From a checkpoint of a small mixture-of-experts model trained on Wikipedia: a sigmoid router.
Below are experts of layer 4 (counted from 0) of a mixture-of-experts language model. Rows are named router (the router's row for the expert), up (a neuron's input weights, with its number), down (a neuron's output weights, with its number) and show model dimensions 192-255. Each number is 500 + 25 x the weight over its row's rms, rounded and kept within 0 to 999. Numbers have three digits each.
After each expert's rows: a language model's description of what the expert responds to. This comes from a sample of Wikipedia text that the model never trained on.

# expert 27
router:481479475500471474531524490505520482477507484512552463562460505508468484544487579514555488472474489507495509520503500482537477492483483548488499543472500527505474521494491487498494461526515544
up11:494499530529518494485537542461471494520530510543497532512503436488494480464498488522511522504556529516527504488487494529472497549501494512503454513484465518495565480502469558499493467531468504
down11:484512506512479552495497485490479473467536492483521506500513510502503507487480522501530484507456473498525470527476468503481525499439430459474516505508479478506507498552469499513540525468506497
up12:530518529482466457504505532509510505533502522515485500519485538482503462489511542512519489500512547481506515484532523511513479527578499505499514518490510492495553512468503435489507532506516530
down12:521486466493489506511517492482516446511476455450498499500518519492504544507467471489463505504483492460510461502464484466485502505512497518472536509473494515488537492490474516509543492500544433
up13:476516550512524519469510506482475473464468484489522465497537456498496466493521535521497487480514428503499474474496523521495478521476468483517498508479524507470509495492515545494491477466509485
down13:492497511479497476440515451499486544487501440456476504515526526462558477491502487556485502494477470509503492548431481496491497480515486527488504526522479521471524502527536494462465508515508455
up14:507474479522517477478475546483514489527501518467513535517536480507518492468482527522534524458437484494520495487480489515481486521479502492535492537470505506489458511468479489501548507479522507
down14:486498501496519463528513452536524468538490548524505534504484503499532490496495500528477487507523485479496491511545467447458474506474454538526503523505509505497470503480544497525493491496500462
up15:476535477475517446514487465476495518503497484497507471496489526521479502480524548440485532488508508496494520525469503530527483506572482450475463497494515506489471501479515511560464487499538476
down15:456543461469485539480514505472493493479495497495529460449464521499463490485495453525516519516509516506500478468495524521524531518521531547479521520481479581513495498508518514490489497492490524
up16:491536521475447445474524476496485488478493473528529469494528484481521455491498492464516495487483501490526528500511465477530502504529482517502513488537516529527511497493552485483582487509507470
down16:481517482540475520517513509515516492526484520529512521512502477494512483466514471505475472494493496508479515489474540545467470519516548481434503527485537489513439519485484511494497512529476511
up17:541509524491512496518522501459502529484500496507553494493498509496498498507520535500477499519515521528467485503452469495494524490497513510479491528547556470513526456493515504529474491480490522
down17:475518516516500534469455518503522526510507508483487505508486487543530501516448474505476509486502492491505516492479493477535492496518477477547498493494481533507479466528522487486497503540506500
up18:515475533515475517460502447552489495517512569536514513503516488517498464520495488513506490420477454533515538510477480499532537488496531500531556512519522473505530489481499487490457502501541437
down18:511512468461486496527429540468505528526463461505466503492472461490514475538483538488521484545457520490470499495465554454501454496540479468472487540470510494532476462517483473469538488516503497
up19:514493496509452482501508530525492485493486490507505504503475561509472495517517522483518496499471499500485483518459504504516488503526513536487504492499500502460498548509533508482511517466519502
down19:490469479472511502493502480468500470509479514475520477493513465517539501468494522521490504521546463519529531483489518455482510522490547529475478472496517507579503454518505477445483489503479465
up20:494492500486495471449474504522484506488524514505525521522498476476511504496521514466526515515454506476502523471533513480470539489489517534458522482506534511463544489492501509507466484510517483
down20:510513525511538480482515482493497463507518483492488466546489459505512482485479496517504536454544488530529463543507476487488461501489451518469511505488500544525490487557492513483514518502471500
up21:526518508563473457500501497508501505500491501509446492499512525517450538482496505477516525500501491505491482491447467460464409489531482494510481476458486518495551489482491522554479456530499531
down21:475491530462521500536466529490517450434506509536511461518524543504529551496509497476495515501518427449514515491489494461523488501525492523543512494476507507505502486496485508448490511493524446
up22:519497505529473501505486495509517501482510484525530513497527485501546431499491502498509506482469514507485496523481503502480510520548521530491486509473503461434482497514479495477473506525458507
down22:522473495516544493499487516505465510471468478508510529534513514528476576503490526503488492469517476491553526484478503471568459490477504504496507477504477510514509495503500515497542477477509481
up23:489516463534556501534502504474513502517487488521483510476519443493474475512521520473465501509504507475474490508527479477500488467514487479506508531479502499517513495513495497542521486498502494
down23:501401513488516495477520495488487476476506488544503494529463517454511502540517497441471517543495486461489504476508501541494516507479536465507466538545448534482479518458506508510524508509476518
up24:486488484526538454518481497503489527540490497522515485515497510500521534488463503540524498491546493475523467536466488529531504488482507488491506525499527549458530528487508479547462488490528532
down24:514535494492536524528509525538490482538511483509473441474468501489473489540505532482451505462464531517496502457512505497517482529486563509553498514473518471493507532489466502512547464539482501
up25:496540494501464511459454537480504503492474508542525521529512495514501508459487546461496513505469507507478519483524520509482468480496458496484480541501503459514479483497489494458519487513490540
down25:479510509513489494508490521466475506462499498536473525526505496509548487538509476510468501499508480500493499489469443519469484564515481481512520495471480501484487491508478522457515441528453521
up26:523475502506487491450536493453493552501492515541549504471504544494500513474480518528495438503511494502500466542541488516489520500500477479525486563482514513540449523551522470529510535518501542
down26:498515511529504479522454487515478481429520495421450490507508459477511468510522456503501539480490488506502516475472442490515511510480511511524551468516503521490542448493464497525481449499499472
It responds to: Indefinite articles. Articles a and an, plus with, another and no, usually after is, as or was, as in was an American.

# expert 14
router:531453512540471447504498493509524438464515519531518453530527501516510498483460532518469477499490514535477516547504509485526496533476508512500478506495500513506522500469455528523498515503483465
up0:510511539556500464501520448499516463482489513534486503519495467515476521429494556516503484502506476540461441469530482471495529557458474566495489512468525499500491475513498495515506511451480484
down0:477480466445493475505510505544500538527494476459484519509448528444493496534487480517478494492527506462473502528546454498539505488523498488518458485473513516522485520540515505443515513537487554
up1:511528470508501484488445500534470499473500516501486532488555514505496507470510535496478480497492485515502535474478485485455524485533504512509484456529516472522464519490475491540510500533478515
down1:531519474480500473485473496517474528470481480497509470511526468498488497497440493469563517488503500464514542471507475486493496517506491463523544512519490475533478510538502523492505473520511498
up2:498476488500475481487468497506476527482455491528510502502468472491465502473549533520498518447554514489449502520464504541547524473505521504499526474521469499422537513483504508527550498533488516
down2:521494461506479502519521489492512472478482493522508527499530528520564512505507508529483503485497512487461508463520538488522524479524502544525501485543521520485511506507548511484504470496485493
up3:559492519470472480526494497519496510508482477464484508507486550474501501513442465457516507490495444463500516483466518471480494516515499522493472514504476501527518497483477531526482491521509512
down3:482539515445478543538475498491461480499512531477500501527498471462477484556493501482485516528489474491545481518494482459517514479476509453479548515477466511505505486530504483533525456504511551
up4:508495487462546515462494488503495514480555491511510507511551531462504455527565537447503502498479501522471531486485516516497495514450465477518505519498472534513532504492463480523477520572508493
down4:505469475508500519511414488492495471531471476486448500529473500495487525533527477543512490492520491503479548488494584483498530486551490482499474490533481485488483488512491475551532472506532467
up5:498547492494484506469539553502482485525500509500494466481500489478499474506474473542488535520493505504541497514508528517483515457528514512494475526479482492459473447524490512470488563517567508
down5:452502510489461534502496463489527489528477514494492504509506495461530518483514454464507446518537538520459523521458506491483497524519579495498514537500494464498525477507480524488499534505487504
up6:476483493559496509489566488513454496496509495479503483502539504526526490516452467486513511494475503497497522505512480529511495505514486529486496440488527501457507555507504507477507506504489511
down6:487470490443543489497489503505469479502442503457461489473509526480532533491550500503522505485474479529524498512520519510514507515492494481499491554534487536488501508502527488510523474520505541
up7:538535497493506484494456512489491483509506463480493536523520500498499489517515478525525491504448448545491471554481494470487485481568471507521472506511501528498451487509561506529493522499516503
down7:474473490485491457501455476505478456508522508521552530467515483494515565506529490478561486522494499470473470495561502520512490501499493488544520524502539521478501498533487452489510506479491519
up8:498502511491478486505510451508488518465462491484509498509509482533490537509484567538501490576506533474472496525469503476498502542473539526513512509510463490503527558522499496530482482517496504
down8:506558486463503516501489518486506534543465477491489505471498525528566456510497507475533501499511505538552516441470549462500510507505484503446516516499489496503497467524500549483495488496501516
up9:519494527528522489499528515505528437457569497517438489501503518503465495512494497502530551485464502505460481547503523468491536483487461478497500479502509491481479544507496513545459480502441489
down9:515505460485466529520442551437504525463498476449489528500511473494496462464510481489527521530496483470474494496511508470500494490448499514531498522548530477516500507493477494499486517495520480
up10:486473503500547490486487520517502502542515472599488530515493510479495502439494511485508514521482474525504544502495522475519526487484497523517544528534536535523481468552500498521483481501510527
down10:521540481502486473451511461496503531529504488482510439498505459493522520536499504517438449532536474493485479506495514513489467467501496476523525470441493473479498493482492507485526536521494565
up11:497469496554522558460512484446484454526505531527515483495482497495506456540507484528491516492506492487475462533536525499502478479505477492505522490463475538540508480498522499503547482427465519
down11:487566463492522486515524474518541463494510488518515528460522467479406491491516507489461520493506461564480477523494486464485489515490526522468498515529511503475523489506507505509471528528493514
up12:485503435511469518515467508466495483460529516487512490491466467510496532471505514500484538542478520548484493538533515501551490524510488442559506439476485468508504476478444513540502507524510471
down12:487528504525499464489493526528547499491540544462494517506534486504498474524457521478537515476471535497529526499474518508516520519473493488450501481496470469453473528499445490498499496541513506
up13:527482529509474509485474530513530488483520497491523515562492464504478511548485516493458492545502477463483521568522515483508467500456464496503489511498462489520469508476495521502520455506496481
down13:468541538460512495511481500508481503490498515500497481468480494523529508549550446572479465488511555465502469450532515519443486529557472528480507494478488482465524530467470487545502542510526473
up14:514469480488523469536557473536494503498482511520502539503511516532520472505497516487512517544525518488514585496473544480442524520549499516477545490458522477438513494482491501511518529519506512
down14:461510478505534528454525476469511522528498498490485520512546547461524527484536459501471507463517539472535494521481497488540536552499470508518503494500518488541485506461479454506514505500501466
up15:505509531504499527480497488495495493492507507506490538522488456477508445470464499471512517511453499493491501533513478476512514519467514553529509480517488489466488493518460479511476479498491505
down15:516482499488487529532477574490520481508520519486482515548522474483500504481491479479489549518496576501491489496516487511517481523521510507505517488489490486476477487522470472476518532505504502
It responds to: Chinese name syllables. Syllables of romanized Chinese and other Asian names, such as Hu, Hong, iang, Yu, plus u pieces, digits and table pipes.

# expert 44
router:523468514532481485503530499469506525481495529472523453526537524501510489466472536535515495497492503515488491508454495483557479545471495486473512494488601520469562506483446506493495501495500466
up0:498510477545499534516513436497498472477532481490513531478516489445499470541494524526478481471486480493518523505446529508533510501504472473476477513494530513529496525506487506489501480511498497
down0:487485500525447510506511506496465514465491499522502490513491511526516481506506489523547491520533547508500498497485482489526522532449540461506455462508453484494465531539508481496486466476522488
up1:480481486488477487514497517487522509488447514446476458466526516495557465480522556511485537509535512523531478516501509472506466551520505489488485529503462474459523504477479513565475493508515526
down1:473488464532509502485504518469507496528514477516468530498502454512483546508481522507509484511455507452463475538494515486479542450516564545522488510522512496481493495496508512506501519490453534
up2:490530545554512520471476516468488477474545494485460523425487548518492503489483475521508477505451520495494490484451483477518506501540477456466478499515489516500502495522507463533465537479545496
down2:472481497454482493570483487516521552515500437518469507486523506475516456475510481515534482491500538506518526473522460539538465500490509553503518467503502497487481520515495508452536520534524459
up3:493497497496515500483511502518510481539522480505505486534515504476452453499484552480505485500533538508490478507459470519538512510493520515518513544495522507502524498504503493519503472497553511
down3:524464442524523486487472503493540456489508519498505478538486486517509478502479516481473497475570524535516501468511535552528507523526477492536516505522493447536520540509505541504497530478468495
up4:494521528495459519498526508505526474495504439479499509533513525498501462468520535500521488458514482497507509468473492530497513468478473471499551515480487517524483508483512469455452471518491467
down4:485485505521524511476477474489494513535470565486536499503459475501494464511522470498475440503475519498518564522513505489541484480524443501488515466557504524487510534528469502476476496486485491
up5:553500487490455493489494445474497485533485496496514470509524499476470513502505520481530529495495459503496498505494490459507525545505509492527416513484543500510485534494442529463535484497513510
down5:514499512502523501471472555501494467505487501445467503469520519525490552455512534506467537510574491513510467504529485488518474477467537525528516507484493505515515520530493464491529492533458446
up6:448499480489502523523460491474472514504488542460462493481497530517514492468560524494491516526494483488520519530485456490473466529472506508505500489511466488501487498508521521518482540488537483
down6:518487504507460538514521534521499529539497532509473515489491471456487501464479485538526467481537468514497497504488518495531510507540494479515520433478547481512517526457552476512511481530524517
up7:489502443502524456499433528510475534494535517544463505503546497506458462487468506460490530509515515498532534501481494493504507540516485493539523501467486538523466482529551472531531491509433488
down7:488517491509459470497483527460451504518532470504477498513505485512520449499501520488458489501469473497499519477534534467481470468553505493474503510494521500474509519472515483474476481515503474
up8:507486549493425476518498495489516489481508504515514506527484493513496486529480450475510501448544519490505511463551465479506497530502456494491495473494502499526515479495536477527482501501524487
down8:523520514503524509505519519515429476474480495506485493551500523520507483494461504485499473470505491494526486478501462511482472489503551542511499530458480487498496485498460550515475520523487462
up9:488478533487496427480514491489528508545462568479526508495512537483461508497507508551513516487539498484493498522549468520490463538456484493519474499505552478483526518494499504493516482521465448
down9:525479497497529496462478531520489483509504513497543423517491511460537508459486463506477552537484559517498522492471497464533544497521522498494465497490521489534548511517515489508518485469496497
up10:497487567502504507557501478503486487517544504515494474542489516502516503445424499503539495510529532511525508487503491509478479479507582503565486508487485500492496497488494473511513474489491468
down10:494505448501496478467471488515532521487436523525528475510489461503510452493470537530517484506482468513508510497518460499499524484490496481517468464475512458473503497505471503493441505508507452
up11:465490519463492515458450501497497525515484476490483501531489532515465512453461506456519499552526490533454483514510510517515502527506485464511525506529516548463472510482469572510497441502476500
down11:512509465507509501509538516544501501506545496494522512482464533473494467461540553577494511520496557484534544482449509485503499549463487496472458502528504504510517489499458494496483533517500495
up12:529491487491504501457504523533504487488487531510457514542500503483513526519462547538444528485465479489529534518507504546481509519492486505525512529475509472498560496486509496519477503511502460
down12:483515541529473488547481490456525495546528473492496548529478539463484471515496504512522499523516513478508546492494501502494477519469486515446469508509476519475497487431482549503515482480493509
up13:527520508492537479481514481504458509521512518464493444464501456472520543467461499490492476458474465486463489473478546448524464514466503515473513496521537542536493520477498537504513487500470510
down13:473507531514509485502517501458562513512486517477477489454534457511513521522477495504488475483552507458478482538490506513463501496489519522509526482507469489472531429498485498542502508499477521
up14:458515507505502474556451472458448534467447498557501427524469511527456492496486507498509543504481502490471482468493519471504499504535508527510500507505519534471541433489519524485459503500519541
down14:518514544486487482505497477539529556509522505484535514497475509503514484468514487465504496494482511424512533482514490518518555484504491451491519478490492474463541470466431513516519454477495494
up15:529494514539454488488532483511491532495536470478490515535480472479528539507491480442518492485509502534516537544496501477544531499497463531461513520483535550474548536475467514570528559469460462
down15:575498476523470502494502519510488484517503465509475466470478525502534480501520454495466501480508447527443519537454524475478485511475500516513509484521465502498508502547488480510440505536523492
It responds to: Japanese and Asian transliterations. Japanese kana bytes and romanized syllables like ok, ō, H, Sh in Japanese names and titles, including JPN.

# expert 61
router:535472511561508479505467529511488522475491483498489508506516509508537513534477500495477478424498505523432544491485460505448481512468479492498520471437518546494503510486491454504510547513446495
up0:478509475519516482451509514538522452522511487474508474549462499486491477505506527481504502458502490495545521505524522522472513517536496494493538517478521474481485521487434510449497495530474480
down0:542493463516489524515509506489481537514527515531518509462515485508478494519508565509527512512480491450502516525494472528511512494550501467540463513474486514481518472495513498526443484526493561
up1:487491512495500467488486498500504523471468502513504511457526474483503465483478478488506506483512517478553517497496510556463492500481486475483517527516530477539497489486506477511467541489511517
down1:525536492523495520530554510510494475469503508492481465497461483482446518489516518529500470501541485485483537531499472512516451427508527512529519510472506477490478552534465490512514445523507524
up2:493488497473461524474491490488517472472477519526508514485472492467514494520487474492521512558543542482496516513486575537467495483512499527485446508525495482479473485481498466510477443518523524
down2:508498461506513460508476520468500544469484435502492541538499510515499500490515451535536516487458504493502533490489451444523484479504482509496509522473545510506517489576505538535462521447550458
up3:483479483487537503517493495483510517519513521472494504495456506505498470536508506513493486519477460521499462475504499542497466584523517514525536482507478511470542511475475455516540504506536497
down3:529497477521501491522517512530490481458493479510489493474471500520459502520482516534531536511484484462512495504512471477468482470471525518481485515492465475523508476477504480530533558518491502
up4:522473540482486529501501520485523512508526481437478508531512529537470528500497486487474503475452545506522474501491487460486509489499522488488501528487497535496506471513500516464512464477508532
down4:533537489511490513516508475469494539491523468527525527486490502514517490533448520491543560459476482512539526507458494498497519499522490508469502523490497533476484541535510480524480522524517547
up5:498468462464489559489546484489482473537482523563508504479536521470485474488482501512514511496531514507494468513515522516531493460502534531501511473498444479492454491535493522496504529531500525
down5:525468533516529483506525523520490458471506488534476511447460493488540537515466488469489446508476498487506500482483507508486528520469466493505507472505513501502456528448516511499451470492526452
up6:501490521487512490517483482449483531531517538515489528492510508455506487473524505497508478515538497494502478521472518463485519489506490518486536543487481510529531523514523510502517476531513513
down6:494470490485519465538500474537525493517494527461504484440515487515471511552466486559500567494524513487459500488575479521512532466506511486514452526503508469455518464487498524516460525512446521
up7:529531491514488486511462440475535494544518482512514477519493493465497498505506548506464490498490475504510521517472500514530507482503528488464502484510493477479516492488498487497478477471522480
down7:500498513490513495507491525475490497495515439520470479493507508515500448504516490484476463491484502491487516496460500463465488514538527497543522499496510495554503488480518480510469463484498497
up8:511498479522521504503494511489494513479532505479530499531502546439491509521497493535486470450524488502510470485514502484524487478479552524451505479458501499526504501467488505449506494469483486
down8:506475420479472473446501548511510525518490495501455476529492496550500477503512492507482499497508483478546460493493502489459471544505479496529518482519501492498500514477494498529538548468487500
up9:503548497506513484514492487495534512504485528472515460488479459485479516511492513421526464491490499511519542498522542497484530514490546570472528489527520508459492492481510498503448513500465508
down9:485472492510486490456479480496483490529492519512455533531516490503531479495527504550477525545522534475495515487543456502494516496515459487546496446515529494524533522471455475496516501526547505
up10:492496513522450517484511513499549506478558507467564475456526472476488496496444493534505486492474482527505535498516515527499498495466508488462485512484506520477526474522473498488490460480488454
down10:553470538461504457493513440515517511483522508476486538558517523448549496504499487474458511498470506537506497475482486583495496534507483508501519501493532491502504485507514508533494504518488475
up11:528530471496494496493543461495507480547504543500479510556533514465538520489488514502492501464525509501509500448502504514443514476493529468479543507498521481539457452441502498546475496504466517
down11:511538536514519460533520447537485491483501497492544513484509525498489471514493528513503519563527478475523518460493548540519543494493519503502527475553474513442456463496532510467503514543505485
up12:521518491514465481508488493499487542495569465492486480463479493500508484499492500481532513476502507505513497498483447512489463480503463511468499497497482541525498511487475531478496544520477454
down12:527520513526454487457541499502535499486514508529516461485519455506470506477470488547487477501515512521479483443494479533503564529537505518507528503482486495456500475500493488526474487521498532
up13:488501494534490528457525518533503520524539488482510539482472529506509524455500517522549465522517502471518551487478499499508522504501489533506502544482501509479553491532498519488469494537501448
down13:485488518542534479457503484525520520501465503500495493499501510461480504520484512496481535504492496527480479502480459503496515536484494496536525528512521499505476516473509503493509534509480511
up14:519530483456463481495515491481520526468515518530538514507419513496486474449517506473536463474505547515488558509509468482476501501486505532509511503491491471476496491506472502507456501513499491
down14:500503461528518499521493509506536483485468528506499512497554501434535519522482500478490456537487456498485508518524471523430518473469495507476499488512516458485463504504542530533500495463462482
up15:452490537477492489515501488471469493491484479531482510507470535538430518474522506521484506484489548536539450491512489532473485523513456463478539513492480513473524513502549488467501515484482414
down15:472441490484482468495510510500465558516497532483476465482463533485507529517497502489506488477460491502512514500443540500516467521469537487534502529486498460536476514504479481436506464522529520
It responds to: Spaces and separators before numbers. Spaces, dashes, slashes and brackets before digits in dates and tables, such as November 20, en dashes, subscripts.

# expert 62
router:512520452481482503531534480457495507515529495508490513498481505512517441469490512498493472479489484515480522511521519503522492503484479525514469525507526498483491483466456471478479507514474500
up11:544509499482512516494546500450503587483469515481517496532507494474507460520460515496481498496513483536471436479510491499538489474493499502502509477491484523460472495488506483480566508483498462
down11:491535495509501500509491488485433529491495505475512471486533486515457542534492502482470497498511519490508533505518543530495527549531536534445524520491500530533477479489536506493495520480480460
up12:493518467461477454536560498504510488515449473478507521526465505453493408514467463488480443532476488478499543462477530536504503540507501508484483551420495562500444486486469505525502470484492519
down12:526477486486489500497479500460515518504497543470522519506477415484483527483462541560502540483505532518531503499454455493495516550516516535483541478523496470468533513515507465497482479516526487
up13:537544486487475519525501464458485489505479506503492483511493513521533461534460491521503509488514539546503499499490499487502504496486540501498491529509476546493543541521466519497474510522503498
down13:498498525491490446513524505488493474494502498525536465473465475533508482478514515497469518531513520495515496491507517538495534487533449498534497502494501474497506484489505483535497509493510500
up14:476497528493522490489531507541487476472498470510492497491482490527519505498491571502483487490482444485499494520511515490552483506486508452490480502493529549496522508552530539520464533502501523
down14:511448504458488514469449433455528537507507522536481544455522483484491497472515513505507506502487489511469509525529494478505524514529508506471518538534457475519515513493517513482511506470481484
up15:509544501473522474546491494484483519492481507506528527534492507491500502497494512518471502475526481501502463503524522479537469505489467498533522535509481492523481507446487547500469551510488478
down15:555567454468460456509474516511541528517518494501494485459482513465477493498527506453464523462472510491487498550477500513518538514514474518507531498490506497531488498469504524487522531484501522
up16:537519484530463506511447464424525508496471574524496456426534480504487496487515514514488536496473497524514484506531485456483512474486481459544452482509480514485527482512504472525507556518516527
down16:526489517482483497540514503514510498515497479502536490500505552511485511479516444510515531527466529508534459503462476469506523522455477546474505514554499538520498503508479455490534525473529528
up17:539482515473506501503527488493508474521508535520531506508463474504494473476500499504502486515504520537519531438494477513503527538511474530502446478518452489516472528481460480510462488523516525
down17:473499540529499468503507496472460504462477473504522496495556539463502519524492508444497507498492527524500463491511505491478479489484511535475531509497575481496511468491496517446445561507506502
up18:519494475501475482529486484487519482499485551554524486534527507454529519491524511500501470489477510472438512512544499477498513491490499517531514521472499483515533513520457530555505496525500486
down18:516500467501517500514520492496548509529472480488497497463475539478495506514434475515504527524512527535490488515478462494474501523477555470558444461533498499519528489481506472481468511498506531
up19:523488499478496513504511524481477471442470490499483506484512478555518491480494484498514489484512524486497469474480457456507462513503492492527566542493533445499508492513480491493496554491539461
down19:487510498497519495475510472459479476475475553531501479499482490475515450526517481520469554495489471516499495524540511502510501470451502506440493533520516518529522540473520526499512440496497544
up20:484520495477507513495538459531530517479457488526488495482530482485448488495481539488517519472522499521478491533486465492496501498537514501456553494519507513512503518491520485526478488495467480
down20:521538501513469519503500483531515502496466495509501498520548506498540456522519495544487459451530430495533501534503522526488510485491526488486511493475518446495491521469482475505539464540521524
up21:488495532483483541523464483523468521498487483503489494555534502503496478501507521509528498513528479527489511526486485519501484493498450493509546506488494530513535476498461505509519538513490503
down21:522545521550521512524492492487506507490496491460480536516519493456505512521503477465500490475533497526470568478498496504496495480516491494476536498507494494484482528497546517491484470474520547
up22:487543456494466482497512477479494488514479521492513479504533533524508448523480516493471550467526505477482518514467484469514535469466502503493497548483445488465495524433513537485512482469526492
down22:545498476477512474502525453518503509518506511494509505491591526520480507537525479447486470489487504447491497531518509520516536531486519520452529476555496535457522504464497474488528491482504524
up23:444497472476463489473492480507470475539481556498497546506543519469510518487485508475499492521504531525471513459504443510531494456470496467510499484513502476493517500500467483512483508536534478
down23:494539518464496491499498506531492494492502474518504513474489538485513475466477471473502528527520548490515504487468548454507497502525490526522505461491493511474466467465509497509450508540480512
up24:496498491491453496467505516529537479468482524498536533512535499486504520510429492503486488527502527474483482487507530520488544512473481500472499482508498494499522490479531511524504528485578485
down24:543477446528506521507488553513486505472498482478496502505465484517515513480529451485543469475504479484517499515527562509468537513487490498530501452509516528524478505487492504522464505493503504
up25:490488502462488522535506458488481513477507514508496516480483510507502493536530476528522487572528469535507536512533533509502507495476489491488534447500495548482493493447505541499504546522524510
down25:498497486517532499531504558549499536506485471481480508530502491547525458484479485490475529514495509498505511508497503499512510500462534466491503487485479473520477520515543482484507544479514514
up26:526494458509464511552506527501483499524514490518528506510504465510510503509524550508534443507513471512447512485498468498531516502529485451487461512474504544494500490495494481544516476450456508
down26:513539509496533538501505524511499523476523507461436513488481553459540464521478512446530466485521496511474483457512535495502469551496519510485501484545528498524447503509516507516497478506537485
It responds to: Institutional name connectors. The, of, and adjectives inside names of organizations and institutions, such as National, British, Central, United, University of.

# expert 47
router:513461523540490493539467525494490519451485469533462496491550546500491501468465505500523528475502482501467514502499527491491497493462500485507471506487521538483481479476479450516504520541524502
up0:511471505474473506527491462516548488487491496555502502525502531477504453477514487504487471534451474459480513487491508526440479511518510467501527509494514503514488553480509490499491504463485562
down0:521482549481542496509496571459519509476483462472522507541504518507483542479419492474525518459480464502447483497514461481522504519485493530494502496511484474504483468465518576515500470520497466
up1:546505483500537464500517543466502548553467525498497475502472491491486466494443514498484466519526534521479494506496445545483502496486498462463522535530502510495515491546506498490506459515492510
down1:513496550485471530488492454478469499420504480508499548533500528480461531475496501563523455495524502492560482479498468517494506469531462519482507484481496494466498478515467465532523518503490483
up2:558472491501486492503505465576493480491506534480479508530521490532550484515540499539465476468485469517458462524469490497485520526454474486534502507536478535502500479526489540511534495482484554
down2:486526502529503507486511480461531500496514480489484508525482455461506509535471433503468483477489543505500519497521473509509520501501491550448552440490525470531504507462534472476513499493452478
up3:442521508514489508520502492534494467552486493519506483479459499515527488502503458476489531517524480531484555503512546518495493530506497514506494517488515518480492480524475496516560494510522439
down3:476486495462537553507485468520540480482497462555495479500556511496516482564489498510467543475455478477519481486525541463507497513516491480531508501513524475503512528508461507517506466512486543
up4:530519530515511509506554480502554550508533493466556459516514538519502471486482458543513499522511495479480469519471467465490515551466503438509472504479483504478539473480472531518515539484521465
down4:461473452487522491466468510492506457440505452514534496511543515527505519518457503534529529560466518507522494500524494485466501483505507517498508485487550476489487520511534489494473477459551470
up5:496503518505495506529466499516534431512505515479425470529514484459498521504478509564498490541531454507499521488462506495484516511527488501481452499508506523496526511510440498509519481496494519
down5:470511470519531506471536496499505527480481450540490497509497538499545456483540481471518533513504505496510516475516503465506486463490549512533493506496435499508496505505503531498473514494468493
up6:466473474493469469465470504460487514521529525434501505497525540491507494486461524475532480514471547500519497480521484489473470526522507509492447487456472493474481487508469467551496511498516498
down6:518469526509485501512500542509470490511459502466533498495472489483515468475493535490494509474499521488457487517500475527565540512474491523472490505534529485506488528468464513535480500523444478
up7:502521486499492490548463519487480519508512464457494441471463553457520467516524493479504539486441528492479510549484494464513473498506489467502476479512469477524495456517512514477501532478492501
down7:517463517516460483493501507497535489521493503492478496489506518445556504522483509550474477489470483512453508495502496559450567490495505516465485501517503497490517510474468514560469489512515540
up8:460480491538531535496471512486518484486515486479521499480523531554472473472508494499524499458476495462483476484497494473487546516510497510551480536455473506498513514513491450534507490544482505
down8:520497478481538514496516487480480492507493518485443475462497519474531528491489501515493544512475487503499468545480500509477437458513519507463476459540536509531450494496449473499508484487528513
up9:472484527476496474544480476483515489535505518489504523533480443480508475502471442488531503456462516489526500499498476519526484526499525501464486512476492540478498508493497428541545477562501505
down9:536478478517469468477499479544591503515516504521476449503524514479466522529514486505479496538489462515485446469505467501483518465472479530483511471496478485492538490518477500472506478455501564
up10:501498514530490514516476525457492482540530496469524520495463453492504494502508518469476510504506497500513507536476457501531525540454490480505516506532527509464553497410476537544493500492549515
down10:549495495475457471451494461477497471497488472536498493500490467497488511513547466500509480505459540502482472459487510486494506453518470522497508522512508490522484535523520505495531474539506487
up11:501515521531504448504475497493473498463558490493508494483519476531436551521526525469512519488467449487491494538480529476487543498453497519519522471453525521465470495523508516518488487542523505
down11:489463492478490509489505502515495558516493521553515476518515500473543490488515538499484470487541552450491552475533494518478443506494518508499497529488518440492464483454458481496482533444530509
up12:543500502483508505463495493476494500475534489512506524514508511463478522460541518514480543484497561522472502495526469520493478457478494551518472534502524537496524509515466523472499493501521481
down12:442476507494525456502511503488557502515516518496471504521474485504511502553506511487479477497538514471495502498495579501485484540524507476493520515477502485470474472490468480524514424520546529
up13:540502494496492483525467525525525522495528458507509519520511493473516469493461457524518481503496498518548543519530487500497475518518495488502504512453494538503507555499503498512471514431533487
down13:533521489530509489503505491497503514509510515511503512558474496486508529505497490527475485509467504478559475493488469483510510467499503519437554516488482456493537513536475485522504481538483516
up14:504532500547547459511553492491558501502501522494522535509498514515486494474480490514498499527441552524508507494490582538509531502499519533461510547493473521505531497495486486482482464486481508
down14:468520456519517496529477473474497516505505482507558485499516563525536508529496480523459516563500549502535526489551459484541521507453524503541519462501492515473516589493484478501534481494511488
up15:478502494524505456495502480521470520506556512502464522510477506480490488525480546508454541539533450462512582511498527546464545534479488543516488509519507470545493425471536534508492508508499493
down15:503519539481485501506529501491470514528545512511513478530503473481503502535472488446560441548490504539486533496534502486483491497491500512520502499532552514467471514519473505494548476490488500
It responds to: Initial S and digits. Word-initial s or S pieces, such as S-OCAR, s-itting, Red S-ox, plus digits, spaces and decimal points in numeric tables.